Weights of a small mixture-of-experts language model, trained from scratch on English Wikipedia.
Size: 11 layers, width 320.
Experts: 48 experts in each of 10 layers, 160 SwiGLU neurons an expert, a sigmoid router, a shared expert of 128 neurons.
Training: a variant of SOAP for the experts, 1804M tokens, 6882 steps.
Below are experts of layer 6 (counted from 0) of a mixture-of-experts language model. Rows are named router (the router's row for the expert), down (a neuron's output weights, with its number) and show model dimensions 160-319. Each number is 500 + 25 x the weight over its row's rms, rounded and kept within 0 to 999. Numbers have three digits each.
Before each expert's rows: a language model's description of what the expert responds to. This comes from a sample of Wikipedia text that the model never trained on.

# expert 10
Description: Single capital letters inside acronyms, codes and capitalised names, after a parenthesis, quote or apostrophe, such as Vega-C, KGZ, L'Hommedieu.
router:454513508488475530504503478544495476515550503501544519491475501516502493500540527461496532495510506522534518519466509479503517487502511524527503468502523485472503449446488478475467493472518527483532485548504492492480494503533488506534516455508528499493512554460516486537468488452488473469536536483476533499485475503500481507476520504498517449512495421533524518475510516526554445512469484484479503507503465514530490463466467480533482485467506497452476505426545476536539557484510489
down0:537510491541510482529510535470488511471530532540496511511526511458493533500476449465504499505487568536517499512545526513540504499493515508480507503503532444491488509531510517463467495488490498457511525494496510496494496500513518503542515530508485543486528503499491535519533542514536484475480528474539463493475454474451519471466490459486448480441510489494483507486488544529466508515491485473521513472537481500496486519518515526524506452531454515520507489561497526507484527493478523
down1:537458485451470488489516492482487521520509525507490526539518451506519496553501482484446485475471524504524486469457492531476504541487494484497504469470484490535526541508529533485492524485523464522497501466485527547537479507493490503527521512490467548477498457492462539484531508497488515516494519535460483534520513492487512465500505465517476475472467500506527497499479484467508457486506521482485531486452533510524527506471559535413473519461495508483490475544480508497449477495496510
down2:477518518529533499511472517490495484491509529541473487452471489493505468503498492470536501481483507490477535521521491509497549505513501539503491492500505550516466511500502444476451492466514503503476514487512466508498520515510528513498476498494509471473490487517511517481501468532468531464491526506496484459483534454521511513536482493491519513520451531506467495536479520469526507488487456453501505485530509498511503515464508536452499512472468501483535542539473500563453538472512530
down3:559543498499460538501469499476506518518498488457488465516488507528498515509510510519493523516514472473497515577477516519511508501491476513501564520542523530456505462521477505491473434514507548534500497485487514515533505517463513484461501486503485497479528503478476456514489509484505497515500492485518499500505504469516470549486492556511486493476524538534532440517504524517519546487498484501473471542510453530499494480437553485509485469505486474519516469481484456504507524507492511
down4:493526485448537472500503500497480496467507491518490511537491538526478515460482522496544525500494470490439476476488535520516485498498506528514516530497508453516516443542478481487495515509465464497464437537482481510467490477505479436492501518527502521465482537489518488508501557443514491527519532521455487488513512496518467480503498486516467532496464532457521486451508444485521476529517515474512470542457526503508508534468488480494537465496498471493485514520506505536510478531474520
down5:556524466513531468474468493539452491517494535514556492493490485487521511505507492464492539555515488524481503485509500527456471531482493534521531512514487512500486501504499452493533511507534423518508545531478519463509506473502514492514487509488549483554531473490456477492497524510486480472502486437545470498516513526478499521482508481507491499470438495468498509492496523488494480513500522525530492505517506513518530510546473466476467540541489489513508480501509520503518520504507510
down6:510485488511520474524539473441489490493485487524502469476456517510501505516450506484471532530441499499485456512498487497504515515511518493528515516494490519503509491481537463466540490500536454479456468505503498489503493488486506538470480524537482509497503495506502481512487508502497516542515475574512538437502482515507506507490502503439516507499468492491462500512506491465499509441512479518550496492471513496480520496507497522485516534489505500489447494529517496501449497465451505
down7:518481491557489515501491503475524512480525530446503504465440488519573487488484520510490474567532446520503504524524481505555522474467502491494462486494498520491506513483498515492447517493495474512519482515474501517493461507486476499506485541506490520495511547485504532521521480512555518479498493484514535543499493512532535515498507518526547469531491473531470524511501453531478495485484497485479474465515459528506515532513506495529482501470525494522472500526512487513490448479488451
down8:504484483499470484504500526466535488510477506477464485474543490518557505520488497508496485497518534502480490461504524481454536565483510510529496524510490459481536488524469490499516518480504525527488488500508513524507490496487540455520480491486500472527456502495528496493507519515544532549466461465508495442517513505481486506551456530484446492495516512499528486447471536501471510519535513458454466512463487485473502537450496517471498493500531491503491506503500541518465458485501497
down9:535536508499471506483476454516502523485514509496481508546496500486485507501504499484485515497503500514521467495475528444476515530528537480469487474516477521529500511520520477513531468509527517531514482511477570551509507515513480519499504515481472540506505467498509476515492502528484504513519522494502463524457514516524492454494486507503465516530544535516481478496519486541522525511474473487504504481526460493499542487486490467489495523508564505530499501479518512541529522433518496
down10:516462499470482495516538483464481473460487479483488474491509479486463502499506519511489475524506516513475466515503516499473494493523495474531486521561452500506470519485520480491530501482486512560455530489505527507492511468462517517521447481487462536497498485528487536518473477494453544498505498495531508507519501468534521528464504542492530494456482449502514452476557509430474488523478488507555520493492508475507536532510437516529498518505476459493469508458527524468482464481485508
down11:481507488484535460458501495512510532520415486503465479496517517505482493507497462476475521517479496503475479468524501509512525503536535489501512478499524548533508498493456544520498478456520503490448518490522458505483517529502493541453476493499461539535496516523492540513465518531508477462523525531502509511539523493506514526503466511473494479538506512515522488494551468503472485485506505515460489507533459463513524512516492475533466518453504507457516485473504500483483512490505504
down12:492509520518497569537490501526514503518524518467521499505463521521546492529530506493497489499509515501451542494506503544502482507512532499506495482512497481559480521513519490508513478502488488459486467457486520496507519503514502474502511510470525523473542523494500477509483513474481497453481454511512534492465479511533495457517524477541522507487522521475503510493507502531522480504486487507520502509567477497555505531493462483476459475488499526492464521459555532547519521514515557
down13:485493517485493515507527541487498512503485499509492526497431510524492477498465492481518512477490525529485502465511488485544498542477502511460531564506474505504507479505534509513461512495528518457489478507504493521456462474504508449514495454499480471498541530509513515514505504498495473524475530504462489490499483479467504500468489529473472498498526534506543487534532499490547483496485459520458503499464451481528540501541525520481501501484560500515520534514487480464528486541540527
down14:525512501481498491523513487499559496521494501494510475464493508508543518511505456485551514535470512509542481506514502480514519475515496491430502510483465502484466526518499463498509470513506541477500552485517460480515499478452515481488543490507514522494478509500518518502505477525489507486438501506511563480493500488455442475520478486501537507452478493481527508552486502521502537515529539487561503501470494481519513441501519490504513501490525493515527477488501533487489504447486525
down15:535527502512529501445519504479494493520461485478522516525510519505490555454497482481496508442489495474482488455522502554546521526512482522557450518471502480471497526489505518503505467481511481478492523451500506469471509488480473521518531491504530476479497510507522460493487474499496500509549503484475472471511514456510509493536536518482487531489503473537514537503467499542493503517505525504477479523434474495472522503484515556530513492525469519500477510471495512502517494534472495
down16:518508541485468520521493482479484468486491519551490535506498477490538508493515514517495494508512524528510533543448488498489529481508513512514518472504455491510518507507461498503476540465503505510538485532468504509557512507475464501512540478502499529531522462510490490504496519496538524489508498516468490538500449500526479493486497498507465491503429477505471489524471535483493504559479532474524493555553526485502552495542480490491470522500445510497468436498484520485497472508461516
down17:498472541498449453483496470483543494500511511530456471459525504513489465511485511500508516505492480535489495521527506488506492479446462457475513519499505506499541500489485496522548534487499502489468502491514506533475493503474488474512535511533519490503513475459520498533535475478501539527488490521505515457552499502480565450480441490466498499495497482524474473505501526495508499474549534501513480503485476451476496514478528489473494474499522471502491474538476541537487472517516529
down18:509471493507485476465435495504454469554525512559517503511511488500483529511503477484515472514553500466463541467502511491471477491514513517544495490501500480504498513516522500455492463463500553538520457475510471507503503509482528512480511557543531499464481538532496508470507523474523499455470479513493499520499503505514538465508465513468498492465519520498497513477475502492481476482479461528530487506511514508507507504479465550504474508509506498497512541488502458517497515440509514
down19:499505482516514512482534498520490521506526491526472517485519517521507492437505500513541529464504509488489535504483494475515524506485456514519508506542532463488475471487441518492506521519461478471492511466447485501486523470477468504462485489478505493485513495494494542548483515509514565516496510542457477508485494523554498455489506560500474541504511485520490498554498469484487521505490526513492474444470497500503509490465512489479527556441476556510497469500487467477523522539478515
down20:478506466509501501483467494459494542468482495485481484498510500484516464470486509510521492494463488573486518498502511496486521476506514505508483515467501510511495477513480525495546478494454500486528483513459486491496549509463450480482510486513526495461488533500497460504519515498508486522551502484552481465527485528520502526464535507531479470425523482517516506499485537490474465523493458440495521528505534524537484491470509543529494492498483495500525479526522493472530465486518544
down21:500551556476509525468501492497474466444521502550463490465505486506523489491505486518466492480517532487495518507442477544472476493490484524503515493521547518484468522505513498506527456485479499471498476509489520527512524504483482487506461515453506531472444492493532492517542561477468485476503485468496495500520465542499552527478465510500479500530490494523486506513499500524481563489514513486528530498509500517482505471528502507473487465472568474498478470539512536505483479498526476
down22:536485440548444467482497478483511466454486466522513543507518531492489518526555487507473509489469482499504493496516517480511520467532550528514483493551512515498492482533458487501453488447484509513519480470487541503525518497529484450549462498492463507473507508519473483500482497546485492527487517518509510538514513505513554478499508457533498464500491511520529508497544449483516536479531563513457471465552487480503452495558491476485511521555491464521462477482516504514488497480503518
down23:515503489491469526494486516525472493477483519486480513508488489484482454518501506462520425519494491523496500497490523504486523501504486471473480499495498514487510497492534509499471490519524514455453503500511470510508484487501442483500492536483544527525547464452477540480504504512469549518505474531498511474528515434476522543493495495527487498447510510505520523483485498442490507496467523488467474491487524498503476460514489478467492501484482513468477443472525507487485477513480534
down24:486522508530561516498486507513491494475515514508503475481512474525500548478458489528513486466561507507482427480511505481442499484508477472488522502522473540497498510494503521548499460487546469493503459520493486505495483498522505462460511531464488541514498547487492498485485490540530486491493500508511540458489479530504494494525501478535467445509482557506453515499533511474547518484528480479469538502512532476499536497495497488432466457512481519526467511536462473507506471500497526
down25:505493462505512499515459518511551473486490556511525509531537483487491537496501475518476491506469489531548565476472525531503496477466527511518505512490483486513500539496489513534473508483490491503536466496485516530472488483520489503557436487510486522512463497464490472443500501478499507493534451512466526529516481477502487506485497515498491460520469509500510509542528527497529562498496521526487451479489473462519502523492509557547510514470458515473547474523429515539499502464514550
down26:540516548509504489475469501509486514546485498526439508499508491462528511518513495478506508529525511471458460461477493496505513531518463497487493458535534488500520509499520474532514497473439464529514513487463489514508534515529505530543477504516486505519486485525504471517466496493542476516465518526503476469459521520450486496470495518477515484501497492541550493526457556515524532513516462554504517493539510520537446459495537488529476484473488523496485497507496529470509538464511485
down27:478492450482535510485454445481549502534524507510495533506471502532449536516507490484472495494474518476544470504568534507508498537506526448538479496537468496492476489515516514526476495505528524503453535500500445509536474513499519508513524481554512507491512487525457502527515481487493538514550536520485467516518506492484510492521505559497534477516484506465534494558513514483508495465498501500471488476544478510492467527505473488498483516513503536536489495451540515447510542494478506

# expert 37
Description: Coordinating words and, or, but, with and &, plus past-tense verbs after a subject, such as wrote, studied, began, commissioned.
router:459534522499458533501494458532500517497520545527563538496460447475463467517554486476529510509527510506481517508507534440502474526509500501489493481503485475513517492490495483537440501465522514479501492552527520514490503521458493503507474485483502508514495501485506489500490454470466523500481529538487517499467516507484501505497506481459522456514470478533545506437468503491515505505459510446487512516479467492458495478473516491498525493441485487466489491485485479539512518511513488
down0:519489490555453485542505503483499560478480520490507553438530518509495464489504490488473513554516483534488458473520517513478524500483551450509482491513551466476532450492471512503505495519503463508525496527492453503501510496509463490499533489441497506496516481508508478493522448519447498565520512490500510508483543517485518492551487454506559487512546474508540456468533485487529500517490499487458497497494473535499469565522526498521495482500507462512500487545522507573496491488485487
down1:467519466438473489411473561501482536483529477490543509538515519499485528526480506533491512486529458524504499490495479505525459509454528461528499487526473469514485527506532511439515482486505497506526508547512514416513495508490528545476466522487487510482510512496533490496478528533485521453484505486504498525497498498494503570504492490526490439525523544524504494511454475524504524515479472476470500511512492507488471492467468484514505509520498509540493491488486490472498550497532455
down2:492499511501485485514514492504516481521464501477503472456482481491500493485468472495467517511489477517493545530490564537490475517506484554484534536472454483490492490525494526488530542530506488488496506470510467491485552545473501486507495517464501508506466451493447461497517479503508469544536497474562514536505471487510499513495486517502503522513520478464498503498510525529530481539493485484505514499500494491496492495499477509437499533525511504506523511545482468501491476521487481
down3:488494477513463453511482506528517486461539551537491481454499479483452494493498533500508577499484480500548490473487498489519529476476503488525454513510516453498487513493499494544482489493579524489515499513458506458508518479491508518482476478490517512519485467496531550515530481517487508519479521521459483513504482496512526523558495489506502487556469491537504509492508505496511482521539477512517514481500500533489475491513523537493511486518509442522502530520508490466507551442495493
down4:492478521504489535509499505467509459480530455531499500502477481553503507528495463519499511516534534522512464499497522482495533532502518496486496461486490478488519448453457512485495505444490490465489482489491482485508543535531518537501458513490508463490520477505513449479539462541509471510519450509472483541499514481469510530511530501571510506480541498489469461492480520484492549501514476488495495509501515513549495479500503500519444499491466492546527489522520514513468489475479513
down5:494590529502506465501524513481503474513465452480526491505508489486497418470484546505480484489492504526480489509510483495498499519468465466530508537497485524503483495466482498495493491531461496531480510505537521512481526518527506530485498462530441487515470475531500547547535512478501460508539496542520492499509525527508464445466518501491480542536551517466499508523497511517503505530513514494484502473511499519514523484493492505482498493512523467489505475515459467492508501505544476
down6:506481551465498495496471540483492457472480490508483494476471514507541508495512495516527468504502535521536519505537460514544501466494462469524478542497462530512528520482511488542513488492539521511542484560473502492540479497520493501473487509495490480525465496472487495527562512507485495514463503524487539493547481475477521494481466516507481464531471511468518469500543464515512509490488530477537485492463484459524477503463497528532508452499505506488496530445497481477551472493496500
down7:535508466530529498513483457459509468470501490471507486539448556466518463490486465502528529478512498495481552485501514512479511488526472457465449460497495455508513512515496505468498483499496528471504475498506553511497488507482553521499486542498487487497502518491506528495524491506534547522529504507526557472515503493503448522465503475514470516469489521513528483507520478470462479490540495477540540522508435505504516515521498505476514493498478521541504512523472507503475496576506489
down8:502523517489502480473492498517513473521488527519496504507478515501484459497492520478526513495507482525498504486512508542501475546494465507496488490493555477515513562504493499515458517499518527496509483526510541474489485521465513500491492507513503507568513499489500497477528511492504466463509502518543511497454520523502497446485502522519481504520486447504488489539507452493516503471454500518483480525476495451499525535516516544487503542452517471525508493546471543473488528516524429
down9:485469535528520497496491478517516513520529535499522483512508472492485558511498475503538514513496493486538469498491482482476465502495488482521551513476460497487517500486485458526479458496519518503511494469538501502491546488468509507596465510533493469510480498463505497501492486514489502544485504506486524470529514491488492480499502516457524468449463475457491534505503473492488482518500470493505513470524514511519566505520498475532495497464482536490533465439522466514451496511522528
down10:528504512509448503491469482500504495508561504510499500529480499454526534542525518488526498536515503492487468528526480480501498505542493457495495472506521473494490504491526520539457528470544514477482510521438519491516442500472474503548461481503484510502543477521550511534534470489506486476522473535493504501493499527499476474566477499499499506467514496511518470452482518468434511458465505539495529522521493486438526491491515482510477503524524507511543505492495450491491491495504476
down11:516464537515520538493526478486498468498481510515527446491497485515492462481499462463515506492518488482550519504492488508514488469460516530527528482475465496489508450476461529482468532521551468503538518512548520468492494510474504499509469516493457472451520504502530477520464505530467566465469495510501532543492513529523454512482520520503489524489482483480465504500515494504480475497522506508500526489518499504457487517483463513489518518499485535554523522509476514504524520528494465
down12:503481511474524492511523520535489507505500496497476447509504503505499465508470448474468486481526517487521517457537529512496470493491458473498511514552482482496515521513471480509521503451487475501519515504527489468527494497498486513477436495516490493515511486492453532515503467492526470522498528557519516526505492449472530505538479497516476538522439499464515497514552471466479494475502501490515498509521505503476540537489515515472475529502510493464520492486510510462480552485514521
down13:514549510502530481491480451496509546489515500458473449474462490490502462541536483447482503497508479494522580468486532530493503532492512508486487557501465481505504487531524485502479472522530490512460542470484519512476478472465467510496468508499541514558514515432493481484460492495522518520501528447537552493504484537473512496528480450511495503465470493485523508515472515487511505513516440492503494506484445487493496508458526495504488498477508526489514520485481515554523495486473496
down14:504491522536492515519513487497498513454500523549488519460516486484518499486492494515491529489535447521518501552499516530458476509490497536575498539530513530516497511499491535469498503483514507535503486510509531459510521486484480480458511512470508520499551496497506466454504487465485509511487484475497520507512481525526481490490495496511499512514522528515495471539462548493514511504524531503513500507534527463486502508541524535488467538485527530504479482527479504551468508514506548
down15:488511511524506499441498525510494512518477517525515498527543483510535498523472474512510477488513544486499458472488538488526545482546481452497478539476504487519504520531500502455506531508496475478510520465448489504498490552479481434529464489495528484480469535489466519517519491498551498507478489496516465519440503517526501470507512518507503580541551538514507479463506490509444478440506499492454539492512515508482475488535520510509443454520512469467461525464520506526524515508502475
down16:518470521525500523485498515486534489496514540517498525520506510488464485506513483506485507469487534484516494427492517494518530510458485491485475490496496530544479501508484503506544475503475460447495478499475511512491491475517524509498533508488468500488469488490462464471474446486500501519498504530514480473494489484507486522519493530491506483509501510474527484517500528470492508508511513547505515503500489518508493486506488513519512484443536485485519518475503448496497467504464520
down17:518444461482522513479522543529485509453497499459545490475450528512513525535516541490464508461491507528495491523511471511462517488492482495481519502474534501490493485538544489516472532522481515485472534492459486494499499513497489489478489448520455528463495487480551525516472517465480474488516464501485505524489480527526474453466516525505505479508503548496509475506518530509509498494493491521518488527503510526498516545577511482490508517483455493459481483495502487528510507499482507
down18:476507518478499473498540534503499453463503529483512517566478496552521488527490514481483511475515533505502502501465501529504533458512499522524510515488493489476522535461505474488514502474560516494512496511546474486492477495502511490542536459493521483469485528485512507483521542492527495467534480509518513471504504466469479518492467491469508509504495482487484523514519487517513505521502505498490506500437422522525503517508490486516468526500503532503470499567485491509484499467501461
down19:507437485487505511505499506499466506499510529480491534508487503520466472450518503472483525497508483514527490496480493523512521466433528521522519477505490505497492460525489467497528524505460550519533534489494500533485465520529538513431520559497492497496503445501492486455454490541467506500498543509470539533504494482489494473514512521479523519529483476483531511531480524560529483534491499482517452530506482513499533472501512500524520548521469515516504527495533523484510490467479483
down20:469537495465494488493474503552479469489477440487483516503457515516478506489458553458490494502491493469509523458474540500489513475509501513491503485502505513502537480512474498498485519524473478478491489511520494498534509496503489450497449489491435483466506537504463514499478471509506504498485505498503440489502493526490456495497491482511500555519492502452496531485503504478486476484516513472483532555472478451503483516491494471502508514530507479554475528501466492487568495532505521
down21:467474464571545506497505514499519543525510484519497511471535529513512511499459495480497508517470461516440452531507508507505527492515500488517511508472514511531471542527521453505493509478477505502493525524481528509499465529464530482484479490497497511499524479512490509460495461453498518502463479546532492483480477493479512516513492496538515544486493496528475480491528545525461484524503488513498484505564527517517483480524514530503474469498493526500503531551550521512549474526545499
down22:482494507513496500499497510514489486527535479516507445492497527514500513492480467555509531505473491476509494474528504499504452474499467513471527526462506509525536497489452509540491510475482493540438501482485519517495504514467515486505473513515564549489448504414475480492516514507535505524463499526478517536508495466549528518516464518521455500462466515480486506517516471511459455513484470536526559477507505489471556480490498492529406524489489506489495529489485519469494500496517506
down23:503476513475472527513489464503517447503492475523545470505567488521494484483567482517468537468455465487523507533514499495521496455512489524488487496529466502528491488503508506511508499473522518481476473502496501498450486449478493552544500568509502492487501513517526482514516520514448514521426495488486495509547510475466509492478419515475493465508452499497467462515484542494489490496516512531484469508467439518485498484511496521514500504510531538488521504503491509517474487473465559
down24:486502522498473478536510493515492521478448499479485521520537513495511525499495514489542503481510493482477525481484490509440483552546507510471534507507512500469452530499477498532487540486469504494521506487512498567506536514499476516487469492513526487505476488495470526500489527492510527558513502470474547537477515500486504486492509492478533560496514492439457539568504487529517515500494504499483491523459511476494494552513550496486494490489526482561500482509538501470492504470521497
down25:557501517498506543499468537486506495462489539503497532465524482495487462477500462521439470503482489493535508482479513541521457501526485480498488466500505556501490488438492517474518513496529556509531491449488489491489463512503511477453473536478521528489453537475470521476507496524510520534536486524453545463476507533522500481476513524524491452442520520480505494521519508493492533477526523475512520474505514492525493504472522463501487469532456473462522534539494493497458507519490497
down26:530460485517500487485521506496498465501464516493493538493441510517484507511524459495498520551511529486491529503511481470510529466526500543486519467460518532500528480494453516541529472522513540493536456508481435517476470526513505513501558492510487521494487527524534445532512486508491533483484497501493497508487509474476501496496473523536474517483508445449466513481496517547484498483460485550505496447506485489506485514538457477515505479511512508508495492435540448494522475424507517
down27:534517486508515539476512468518495528563438535493525500473498514484535509509485510506503480498471523469469490468518495512514541481509490511498482547503500506547537505508487509491520517491481547473451507482491476494467474510515464462460483495521545478472487502516472526535506511428513519486505530476501490500465521481483527496514537483507478471480527509546533552440461505466509491466494529550473506483544488493493473543465491478483467476471482469482500539513466504490498454489514508

# expert 21
Description: Capital-letter pieces of acronyms and organization or league names in sports tables, such as FC, League, WMATA, USBA, Racing.
router:494483519519444530508517435545474473508531505513500491514468491503458522514515512482504501514510511508512498482442521463523472509522518520502502475487484557497480456455508453529483512498521522487506484576515503497526518514504534499520498457470516509485492530482528485529476464484517490457510493495481525512478509464500462505480541493462488467481512402492504521456515492512549477499500486517516508465512485481476543475472487500515518523460485494459480528460532494496534503495507488
down0:517518525523515507478501493529515480503493505513521497516499465500486487495493522474516497487527486525509489486511486470494493522521546523480458449506522482516503527456488492511492520512474489546489501479498530466513552504529467469464466428502504486504509491541493557485468490510528485534489486493523496453488502475470456466515542481525457521516466462501503532518518473543487536508526550548533492485476517443474495473511509490520554480447498474512509518481531507486467490508530493
down1:533511521540497485480537458543510512508474508506503488522544523488493513521544514530462547519501478484480522468535527526510504513517524487513521467439540502533480505501510500505490497534503519505539520540480498517510471566497452503473491482462497486483487496536483496482473493510498546528519462486473523507435472502508483487490522487515447495473494521468545486491556447503542528475549488450515505519478517486476484532528463538541515486485479474461510494498472486523458485557505472
down2:511476506519530470516509532522476479470493473481509484462484484553483521488471527473509483504535518533451490513517536506536558532503498465490497555521516455534485496515479520532468546460477459495472487515498423479463481489499478517523497485539478485524460504500531519472483472496489476445492510491535525520508498520494528521480460493457537543525472491482551498493557544470534517481464481490491482491481488506474460471552506509475465437505516477547510508530473540484534493496463490
down3:512506451516497503504494516514493527484546495482525489481517518494477443490506557483515494457455485503495484507515525504522507518470512531521482472505523450477465506499498530483487470487426467490512556475475529486488509464501508489477479498513489491530520463464496446494510520526548511491506497510510518464487519496513461485537501487507500575470505485495518472483528440468492498506525491463491478504495502485463520516447538504518527522518471531527507513481484520470480514487518472
down4:507521480495498487514503519513495560537500520466493486479487482499479489494493530520475465490475497506446495496505495517501510467529517479493495517494523528527495550486509516536502509504476553493499503479486521493531494480471495523549488515496489469505478478492535518479533518487493481497492512482524460469469489517485505482520519443517496549485529516491459506485509492534498485486489476464470504404486480480453503482465477533520491517496513480533485530496497492549501474517448540
down5:474495516452484498489509482469466526523476522478509459536499502501476489561512486525456494481510465530518495525497483512462515522491449458464483500479504486481520530484481504491538515523552467497522532491494525466493523470445505524474479510493507495505491532549525454461462538516520495488538527500545495459556477493516486516511498513435458461504486507494456504498500502479511488514470509497455494510513454516503496514521516525472516518485502530494534498478468502493486457485491494
down6:503492505497464486516473512482534463543537508507548491500524494535548491484469525522488481437492468483484494492498511514506464502485501512537485484486477474538506557485469499525486499471497513520476480474539474511479512510472502422490498498548524521450509455473479521564494495516475504496526490535502484502510498516519483530501490481460527520533517491538495499463482511476508457504458522475517445481560532511527509520538505507476486483514460478562495504512477482471494505534488488
down7:486487501504493487505490467457489508555506451492483542494545478522428503518524515504490492492517505467534522514529489465536461509502502491526455510467496512519524448485474466525515509478531484511511531477486474463483527506495498544509486541481515491501470498529478500511476496540469490534533481508520481497506513483517511514502488498500542451499495532484479498503465483469570560517480497522504543488520491490514495515487481506545498503488530465508521512446562558511501511517491539
down8:479478476478508467528464541506518484503486528490527503561475517475443484525454507473494458507514514473462490493533526486500473497506507505491488535508498501503519482498483502534470508426538534450501456507458499502547481494493541517526480534480504486475546543488521504549495498518500537446513509503539507502529507477499481463499504520492424450496473513517468527529515506480488495531502558465510486492495514509532495514508502471472478476539527503483511537516504515522500456514508491
down9:454521458459515490490504507529489524545483486474500498553489523509539521528524494487475498487487502505509502493514499517557514523502485535465509540492500501514497507496534477508490500490524494551547544462512502489542485525493513519440505488517539459453514516501550500482512551512487514433470522503467459535492515501496505475507525527475496446443505498480477484498516507510460525464498471496471537497473494538528498483475463525504509516548485466470498505560515503505451433492472474
down10:475488472494522526471546500488465504521478514501468491525479484501534541504521447511508506529505487500473528477481510524459539501483527483476507547461438482455501533523505470494480478494536513494464522470463516512470456532442514523453512461498489513502479491469480454504539543490468473505512542546504511502500511487482552503478501567525488462519497478458500510537500488511494499513520505481490509539529479472539474517490513533490475523484511513486457467496501519515521474447524561
down11:533474511514483507480482492504502514477512505502503483483469465508507517504546516510563512506527451520564500486460506507473506483481496493548544449521523516475504503516528528496469484438548471476453494508492538511477512505476525498469507498488534490545485478460493478524472508534500499509494522498480524468484523530439540437552517482500510503526519520489477519462479488477501491501480470488503481487532503516517512509511512485500466495525461456483479486506538489528507516490534503
down12:505482478485494510467506461483502486460465510457501521452530517559521500460504520473508542474511478511459527483480444481490518451480532478535463445487477472526493467515508527488489508526499546497501528522503481474509472502460492504509515458549438501506550482489501474484497490515526498526489534503488526519520485511532517449483455511471502517472487508515496478492483481526510469518528490466528504512473507527503511488484480486505560482493490497499494434446490501516490493503495522
down13:479517498461471548514479518494510486502498511459502517462466519494481485547561528522479508475492520535521474575498469517528494498501512499499527504533535506506503514494500483503450479516499495512509531510493483452521478527500509474483517552520517451519470538490511502462503503471488490516508489541524503441536498502486519498509510504557499516515534449510502509489523508502534471492493502489508497536480526525489462532501564483494502507488476501545465541491510545539492480527463497
down14:465466528453496526519488528462448502511495516463471527523528490507513511503490468503517499478491514471503481528540471503463486496491502510469485512469480499492501487423551498498538476520480481433493444476516524479541497472511486472500499535506452519478481506506493505497487484497531523533471443467528540508487489520464500488529507524494505504511529522484523474479484518510492491451463475474521494502496483511527514507466437469523493469478499475510526488458486443465517505489471528
down15:462478492529465511503576503481486508504527548489505526465486476457497482510526511474532489470500516525481493493478499509495493483492502519460509519475517502547490515493519522488518515518518502504524498567481542550499502486499492502463542506505556508500499489476507528482466501487535529476477494514453482510457500499496500533493483478477533491459517525513558488535468493484512500509482511536488476505536506457511451513516506494480487461501483481548496517524523505528537511481487485
down16:511516483481529502474497520524522473524491523469507527483497512502495507490488527484527506513523528505512523526503488502499478480497507496581509497498519485497498491506508473470491473476519516492497479507446498524499541498514494507547541536505493485510506495519462478517535494497466515553485445491491477534524485492473482448514494498511511495526496473536484540528459499537510542535582497518486501550501514508492544476477518485492497489514510514453518478550500491544556502515520496
down17:493516457475517530524514492514464503553541531480479529509459474514522536495535493539541529477534512514503480505525507479520496522465500490489520517513503496523510444510482505528500552505490497528502490521446486510523514539517515497480526520534455471509498533500493465526485544506507502561550488489529525480440470528484491467471502511524495492471528520478474483512518548503474498504506474499482471480481518503538537543498451489482529533477479501498526466494466524513505496444487503
down18:498515525488478490491530484459481492464484529527487518503506519534496474524442544504513488466477463510526527492475464507464462489488541462478492519514510489477511503519483516525507455506489515526466509460502533460517512490462489489452473500509503543497500489509527483489500510481502479531474489506468464489497507511460492493529477522542471507483443454504547523490494486490508486506519519517505497509498493544487490505504536505486504523533456519517482480493527561541485490435518517
down19:498493545496493530540455543489507462511500535501472456478532493514454495532506535491497481511518523486478489463492511511490475504516527510496527501501535465446508523500485478546462487486483520481520464496481519556499457482541472507531513512465475524429513526501483502517496451522470488438518476488462471455486487499458494501495497525498495543517512527511465501505522553463520516531479530477572496496504506490489528497501496502520520533513485476492495559472487483529488470508468505
down20:505501443501502523542462498472469472467496511508495476502492475508465488506493499488492475498513482479544462453457505507531488493486483530497533496497512497494512552523527512531533526508494493512543455508494485487478539510554486493534487501466502481489517506557553480482554478490469510481518509490507507510515508515496503520508510538561504547494509489532526500516510463475484457498518496498439481474541470489535459498468524496507489522519515516527480445476529518476507475505483483
down21:479515529494498495494507511486473524503493520519501496516522504499507492539510545532502545509523529518514471489474521520488461470521517510484507499504535508490521534490505493472480454548496498505475468497527485523514497531507523477517476504541507475433467523429501505538492512504530528538545474468505490463476502465508483497503483526519467512459483489484471543486538490485463495535536476491485532483494510511531506517481476522516453533432483488546499521466455508483514498506518472
down22:455445490482519542521491517483505502522495535450476498493469515436503502537459476545506474550494535493501489540486491519532512500502527495476534521514474455479480495528481533502525542497502499548467492498474424494474476503471494528504513499497551532517499506586473477529496529524462529505491490502542512551484485514520498499432478538516536454495504508523497467500518520473538473484489495483485468450500515510502520486512472487493491506490487510541463532481505521521470497463517454
down23:500508510456493510528532454468472504484499469491503507497513469494517442462553487511502496494465495501497530457484511507505451532499512559552512548468490539498492488487515505484527544492465498509469471523495533494486466527464510502495483495491484458493472473499532481481514496539513510552524464472504467509494466519507476473456480519487486567526501510500469475514481480475506487562537509472500518484456529539501509550516493496475479548474532515523493486461497489516531493514474512
down24:511499520509509469502499503548504503519469512527536493487476475472469475476503496509504482482499465484495484508459477489530522533491487495488478439504496486493517492548466525498515503496502544512486509481493525505508446515501486506480477491573472526492518459500490498461487510479476525520518542551481534541456548464466510459470508478473502496526499554501501491482527491479480484549488526501503481535543499470504484497512455454507457488554472484536513518493546501489492457504495503
down25:520517505493505479488476509520486525519485494528494503468464474493500475512463475503512473562540501499502494510527522524538482489527472480495479485503459477524497526514487483530490489473527518527528470514441482470486516505483447534497505547413487492477495461499501530508494524486498490439508541481521441487502495508535540468476516529513510494497489469458464505489515538489458521495483490490505500476532494507509490555501474475466454485504507502528467491504492482484497465541504482
down26:524523466512521499477485508511451526528454526521461480511472473500518516480485508510486515528481506482481474514526498495447473535515530498509517552514499542488477477528483493491477520500530508478495546498500524517494513525515467540496487479489531491509502478490515462485463531507518537531528511508489501461477483496538504510509490505508534497519526446444465555525535492549510502506476515465540516489504464488484575481505456551492494509528506495475501507500503468468508527477558478
down27:483459496469488498526492528510562513526454494494527549483510533544489461497484442489513458510503531516449474451534525506496520457469493528495507523517528448518500541462507481552498499494494515516507469526508525481466515502528475488525502486483484536472496505501533526510505487492441501487486482494496492510511476484498499505507497502556487531498533481521519456516505498520455549493484529524496507473487516509506476523520510489522455486545521485500464562494517493473496500488510478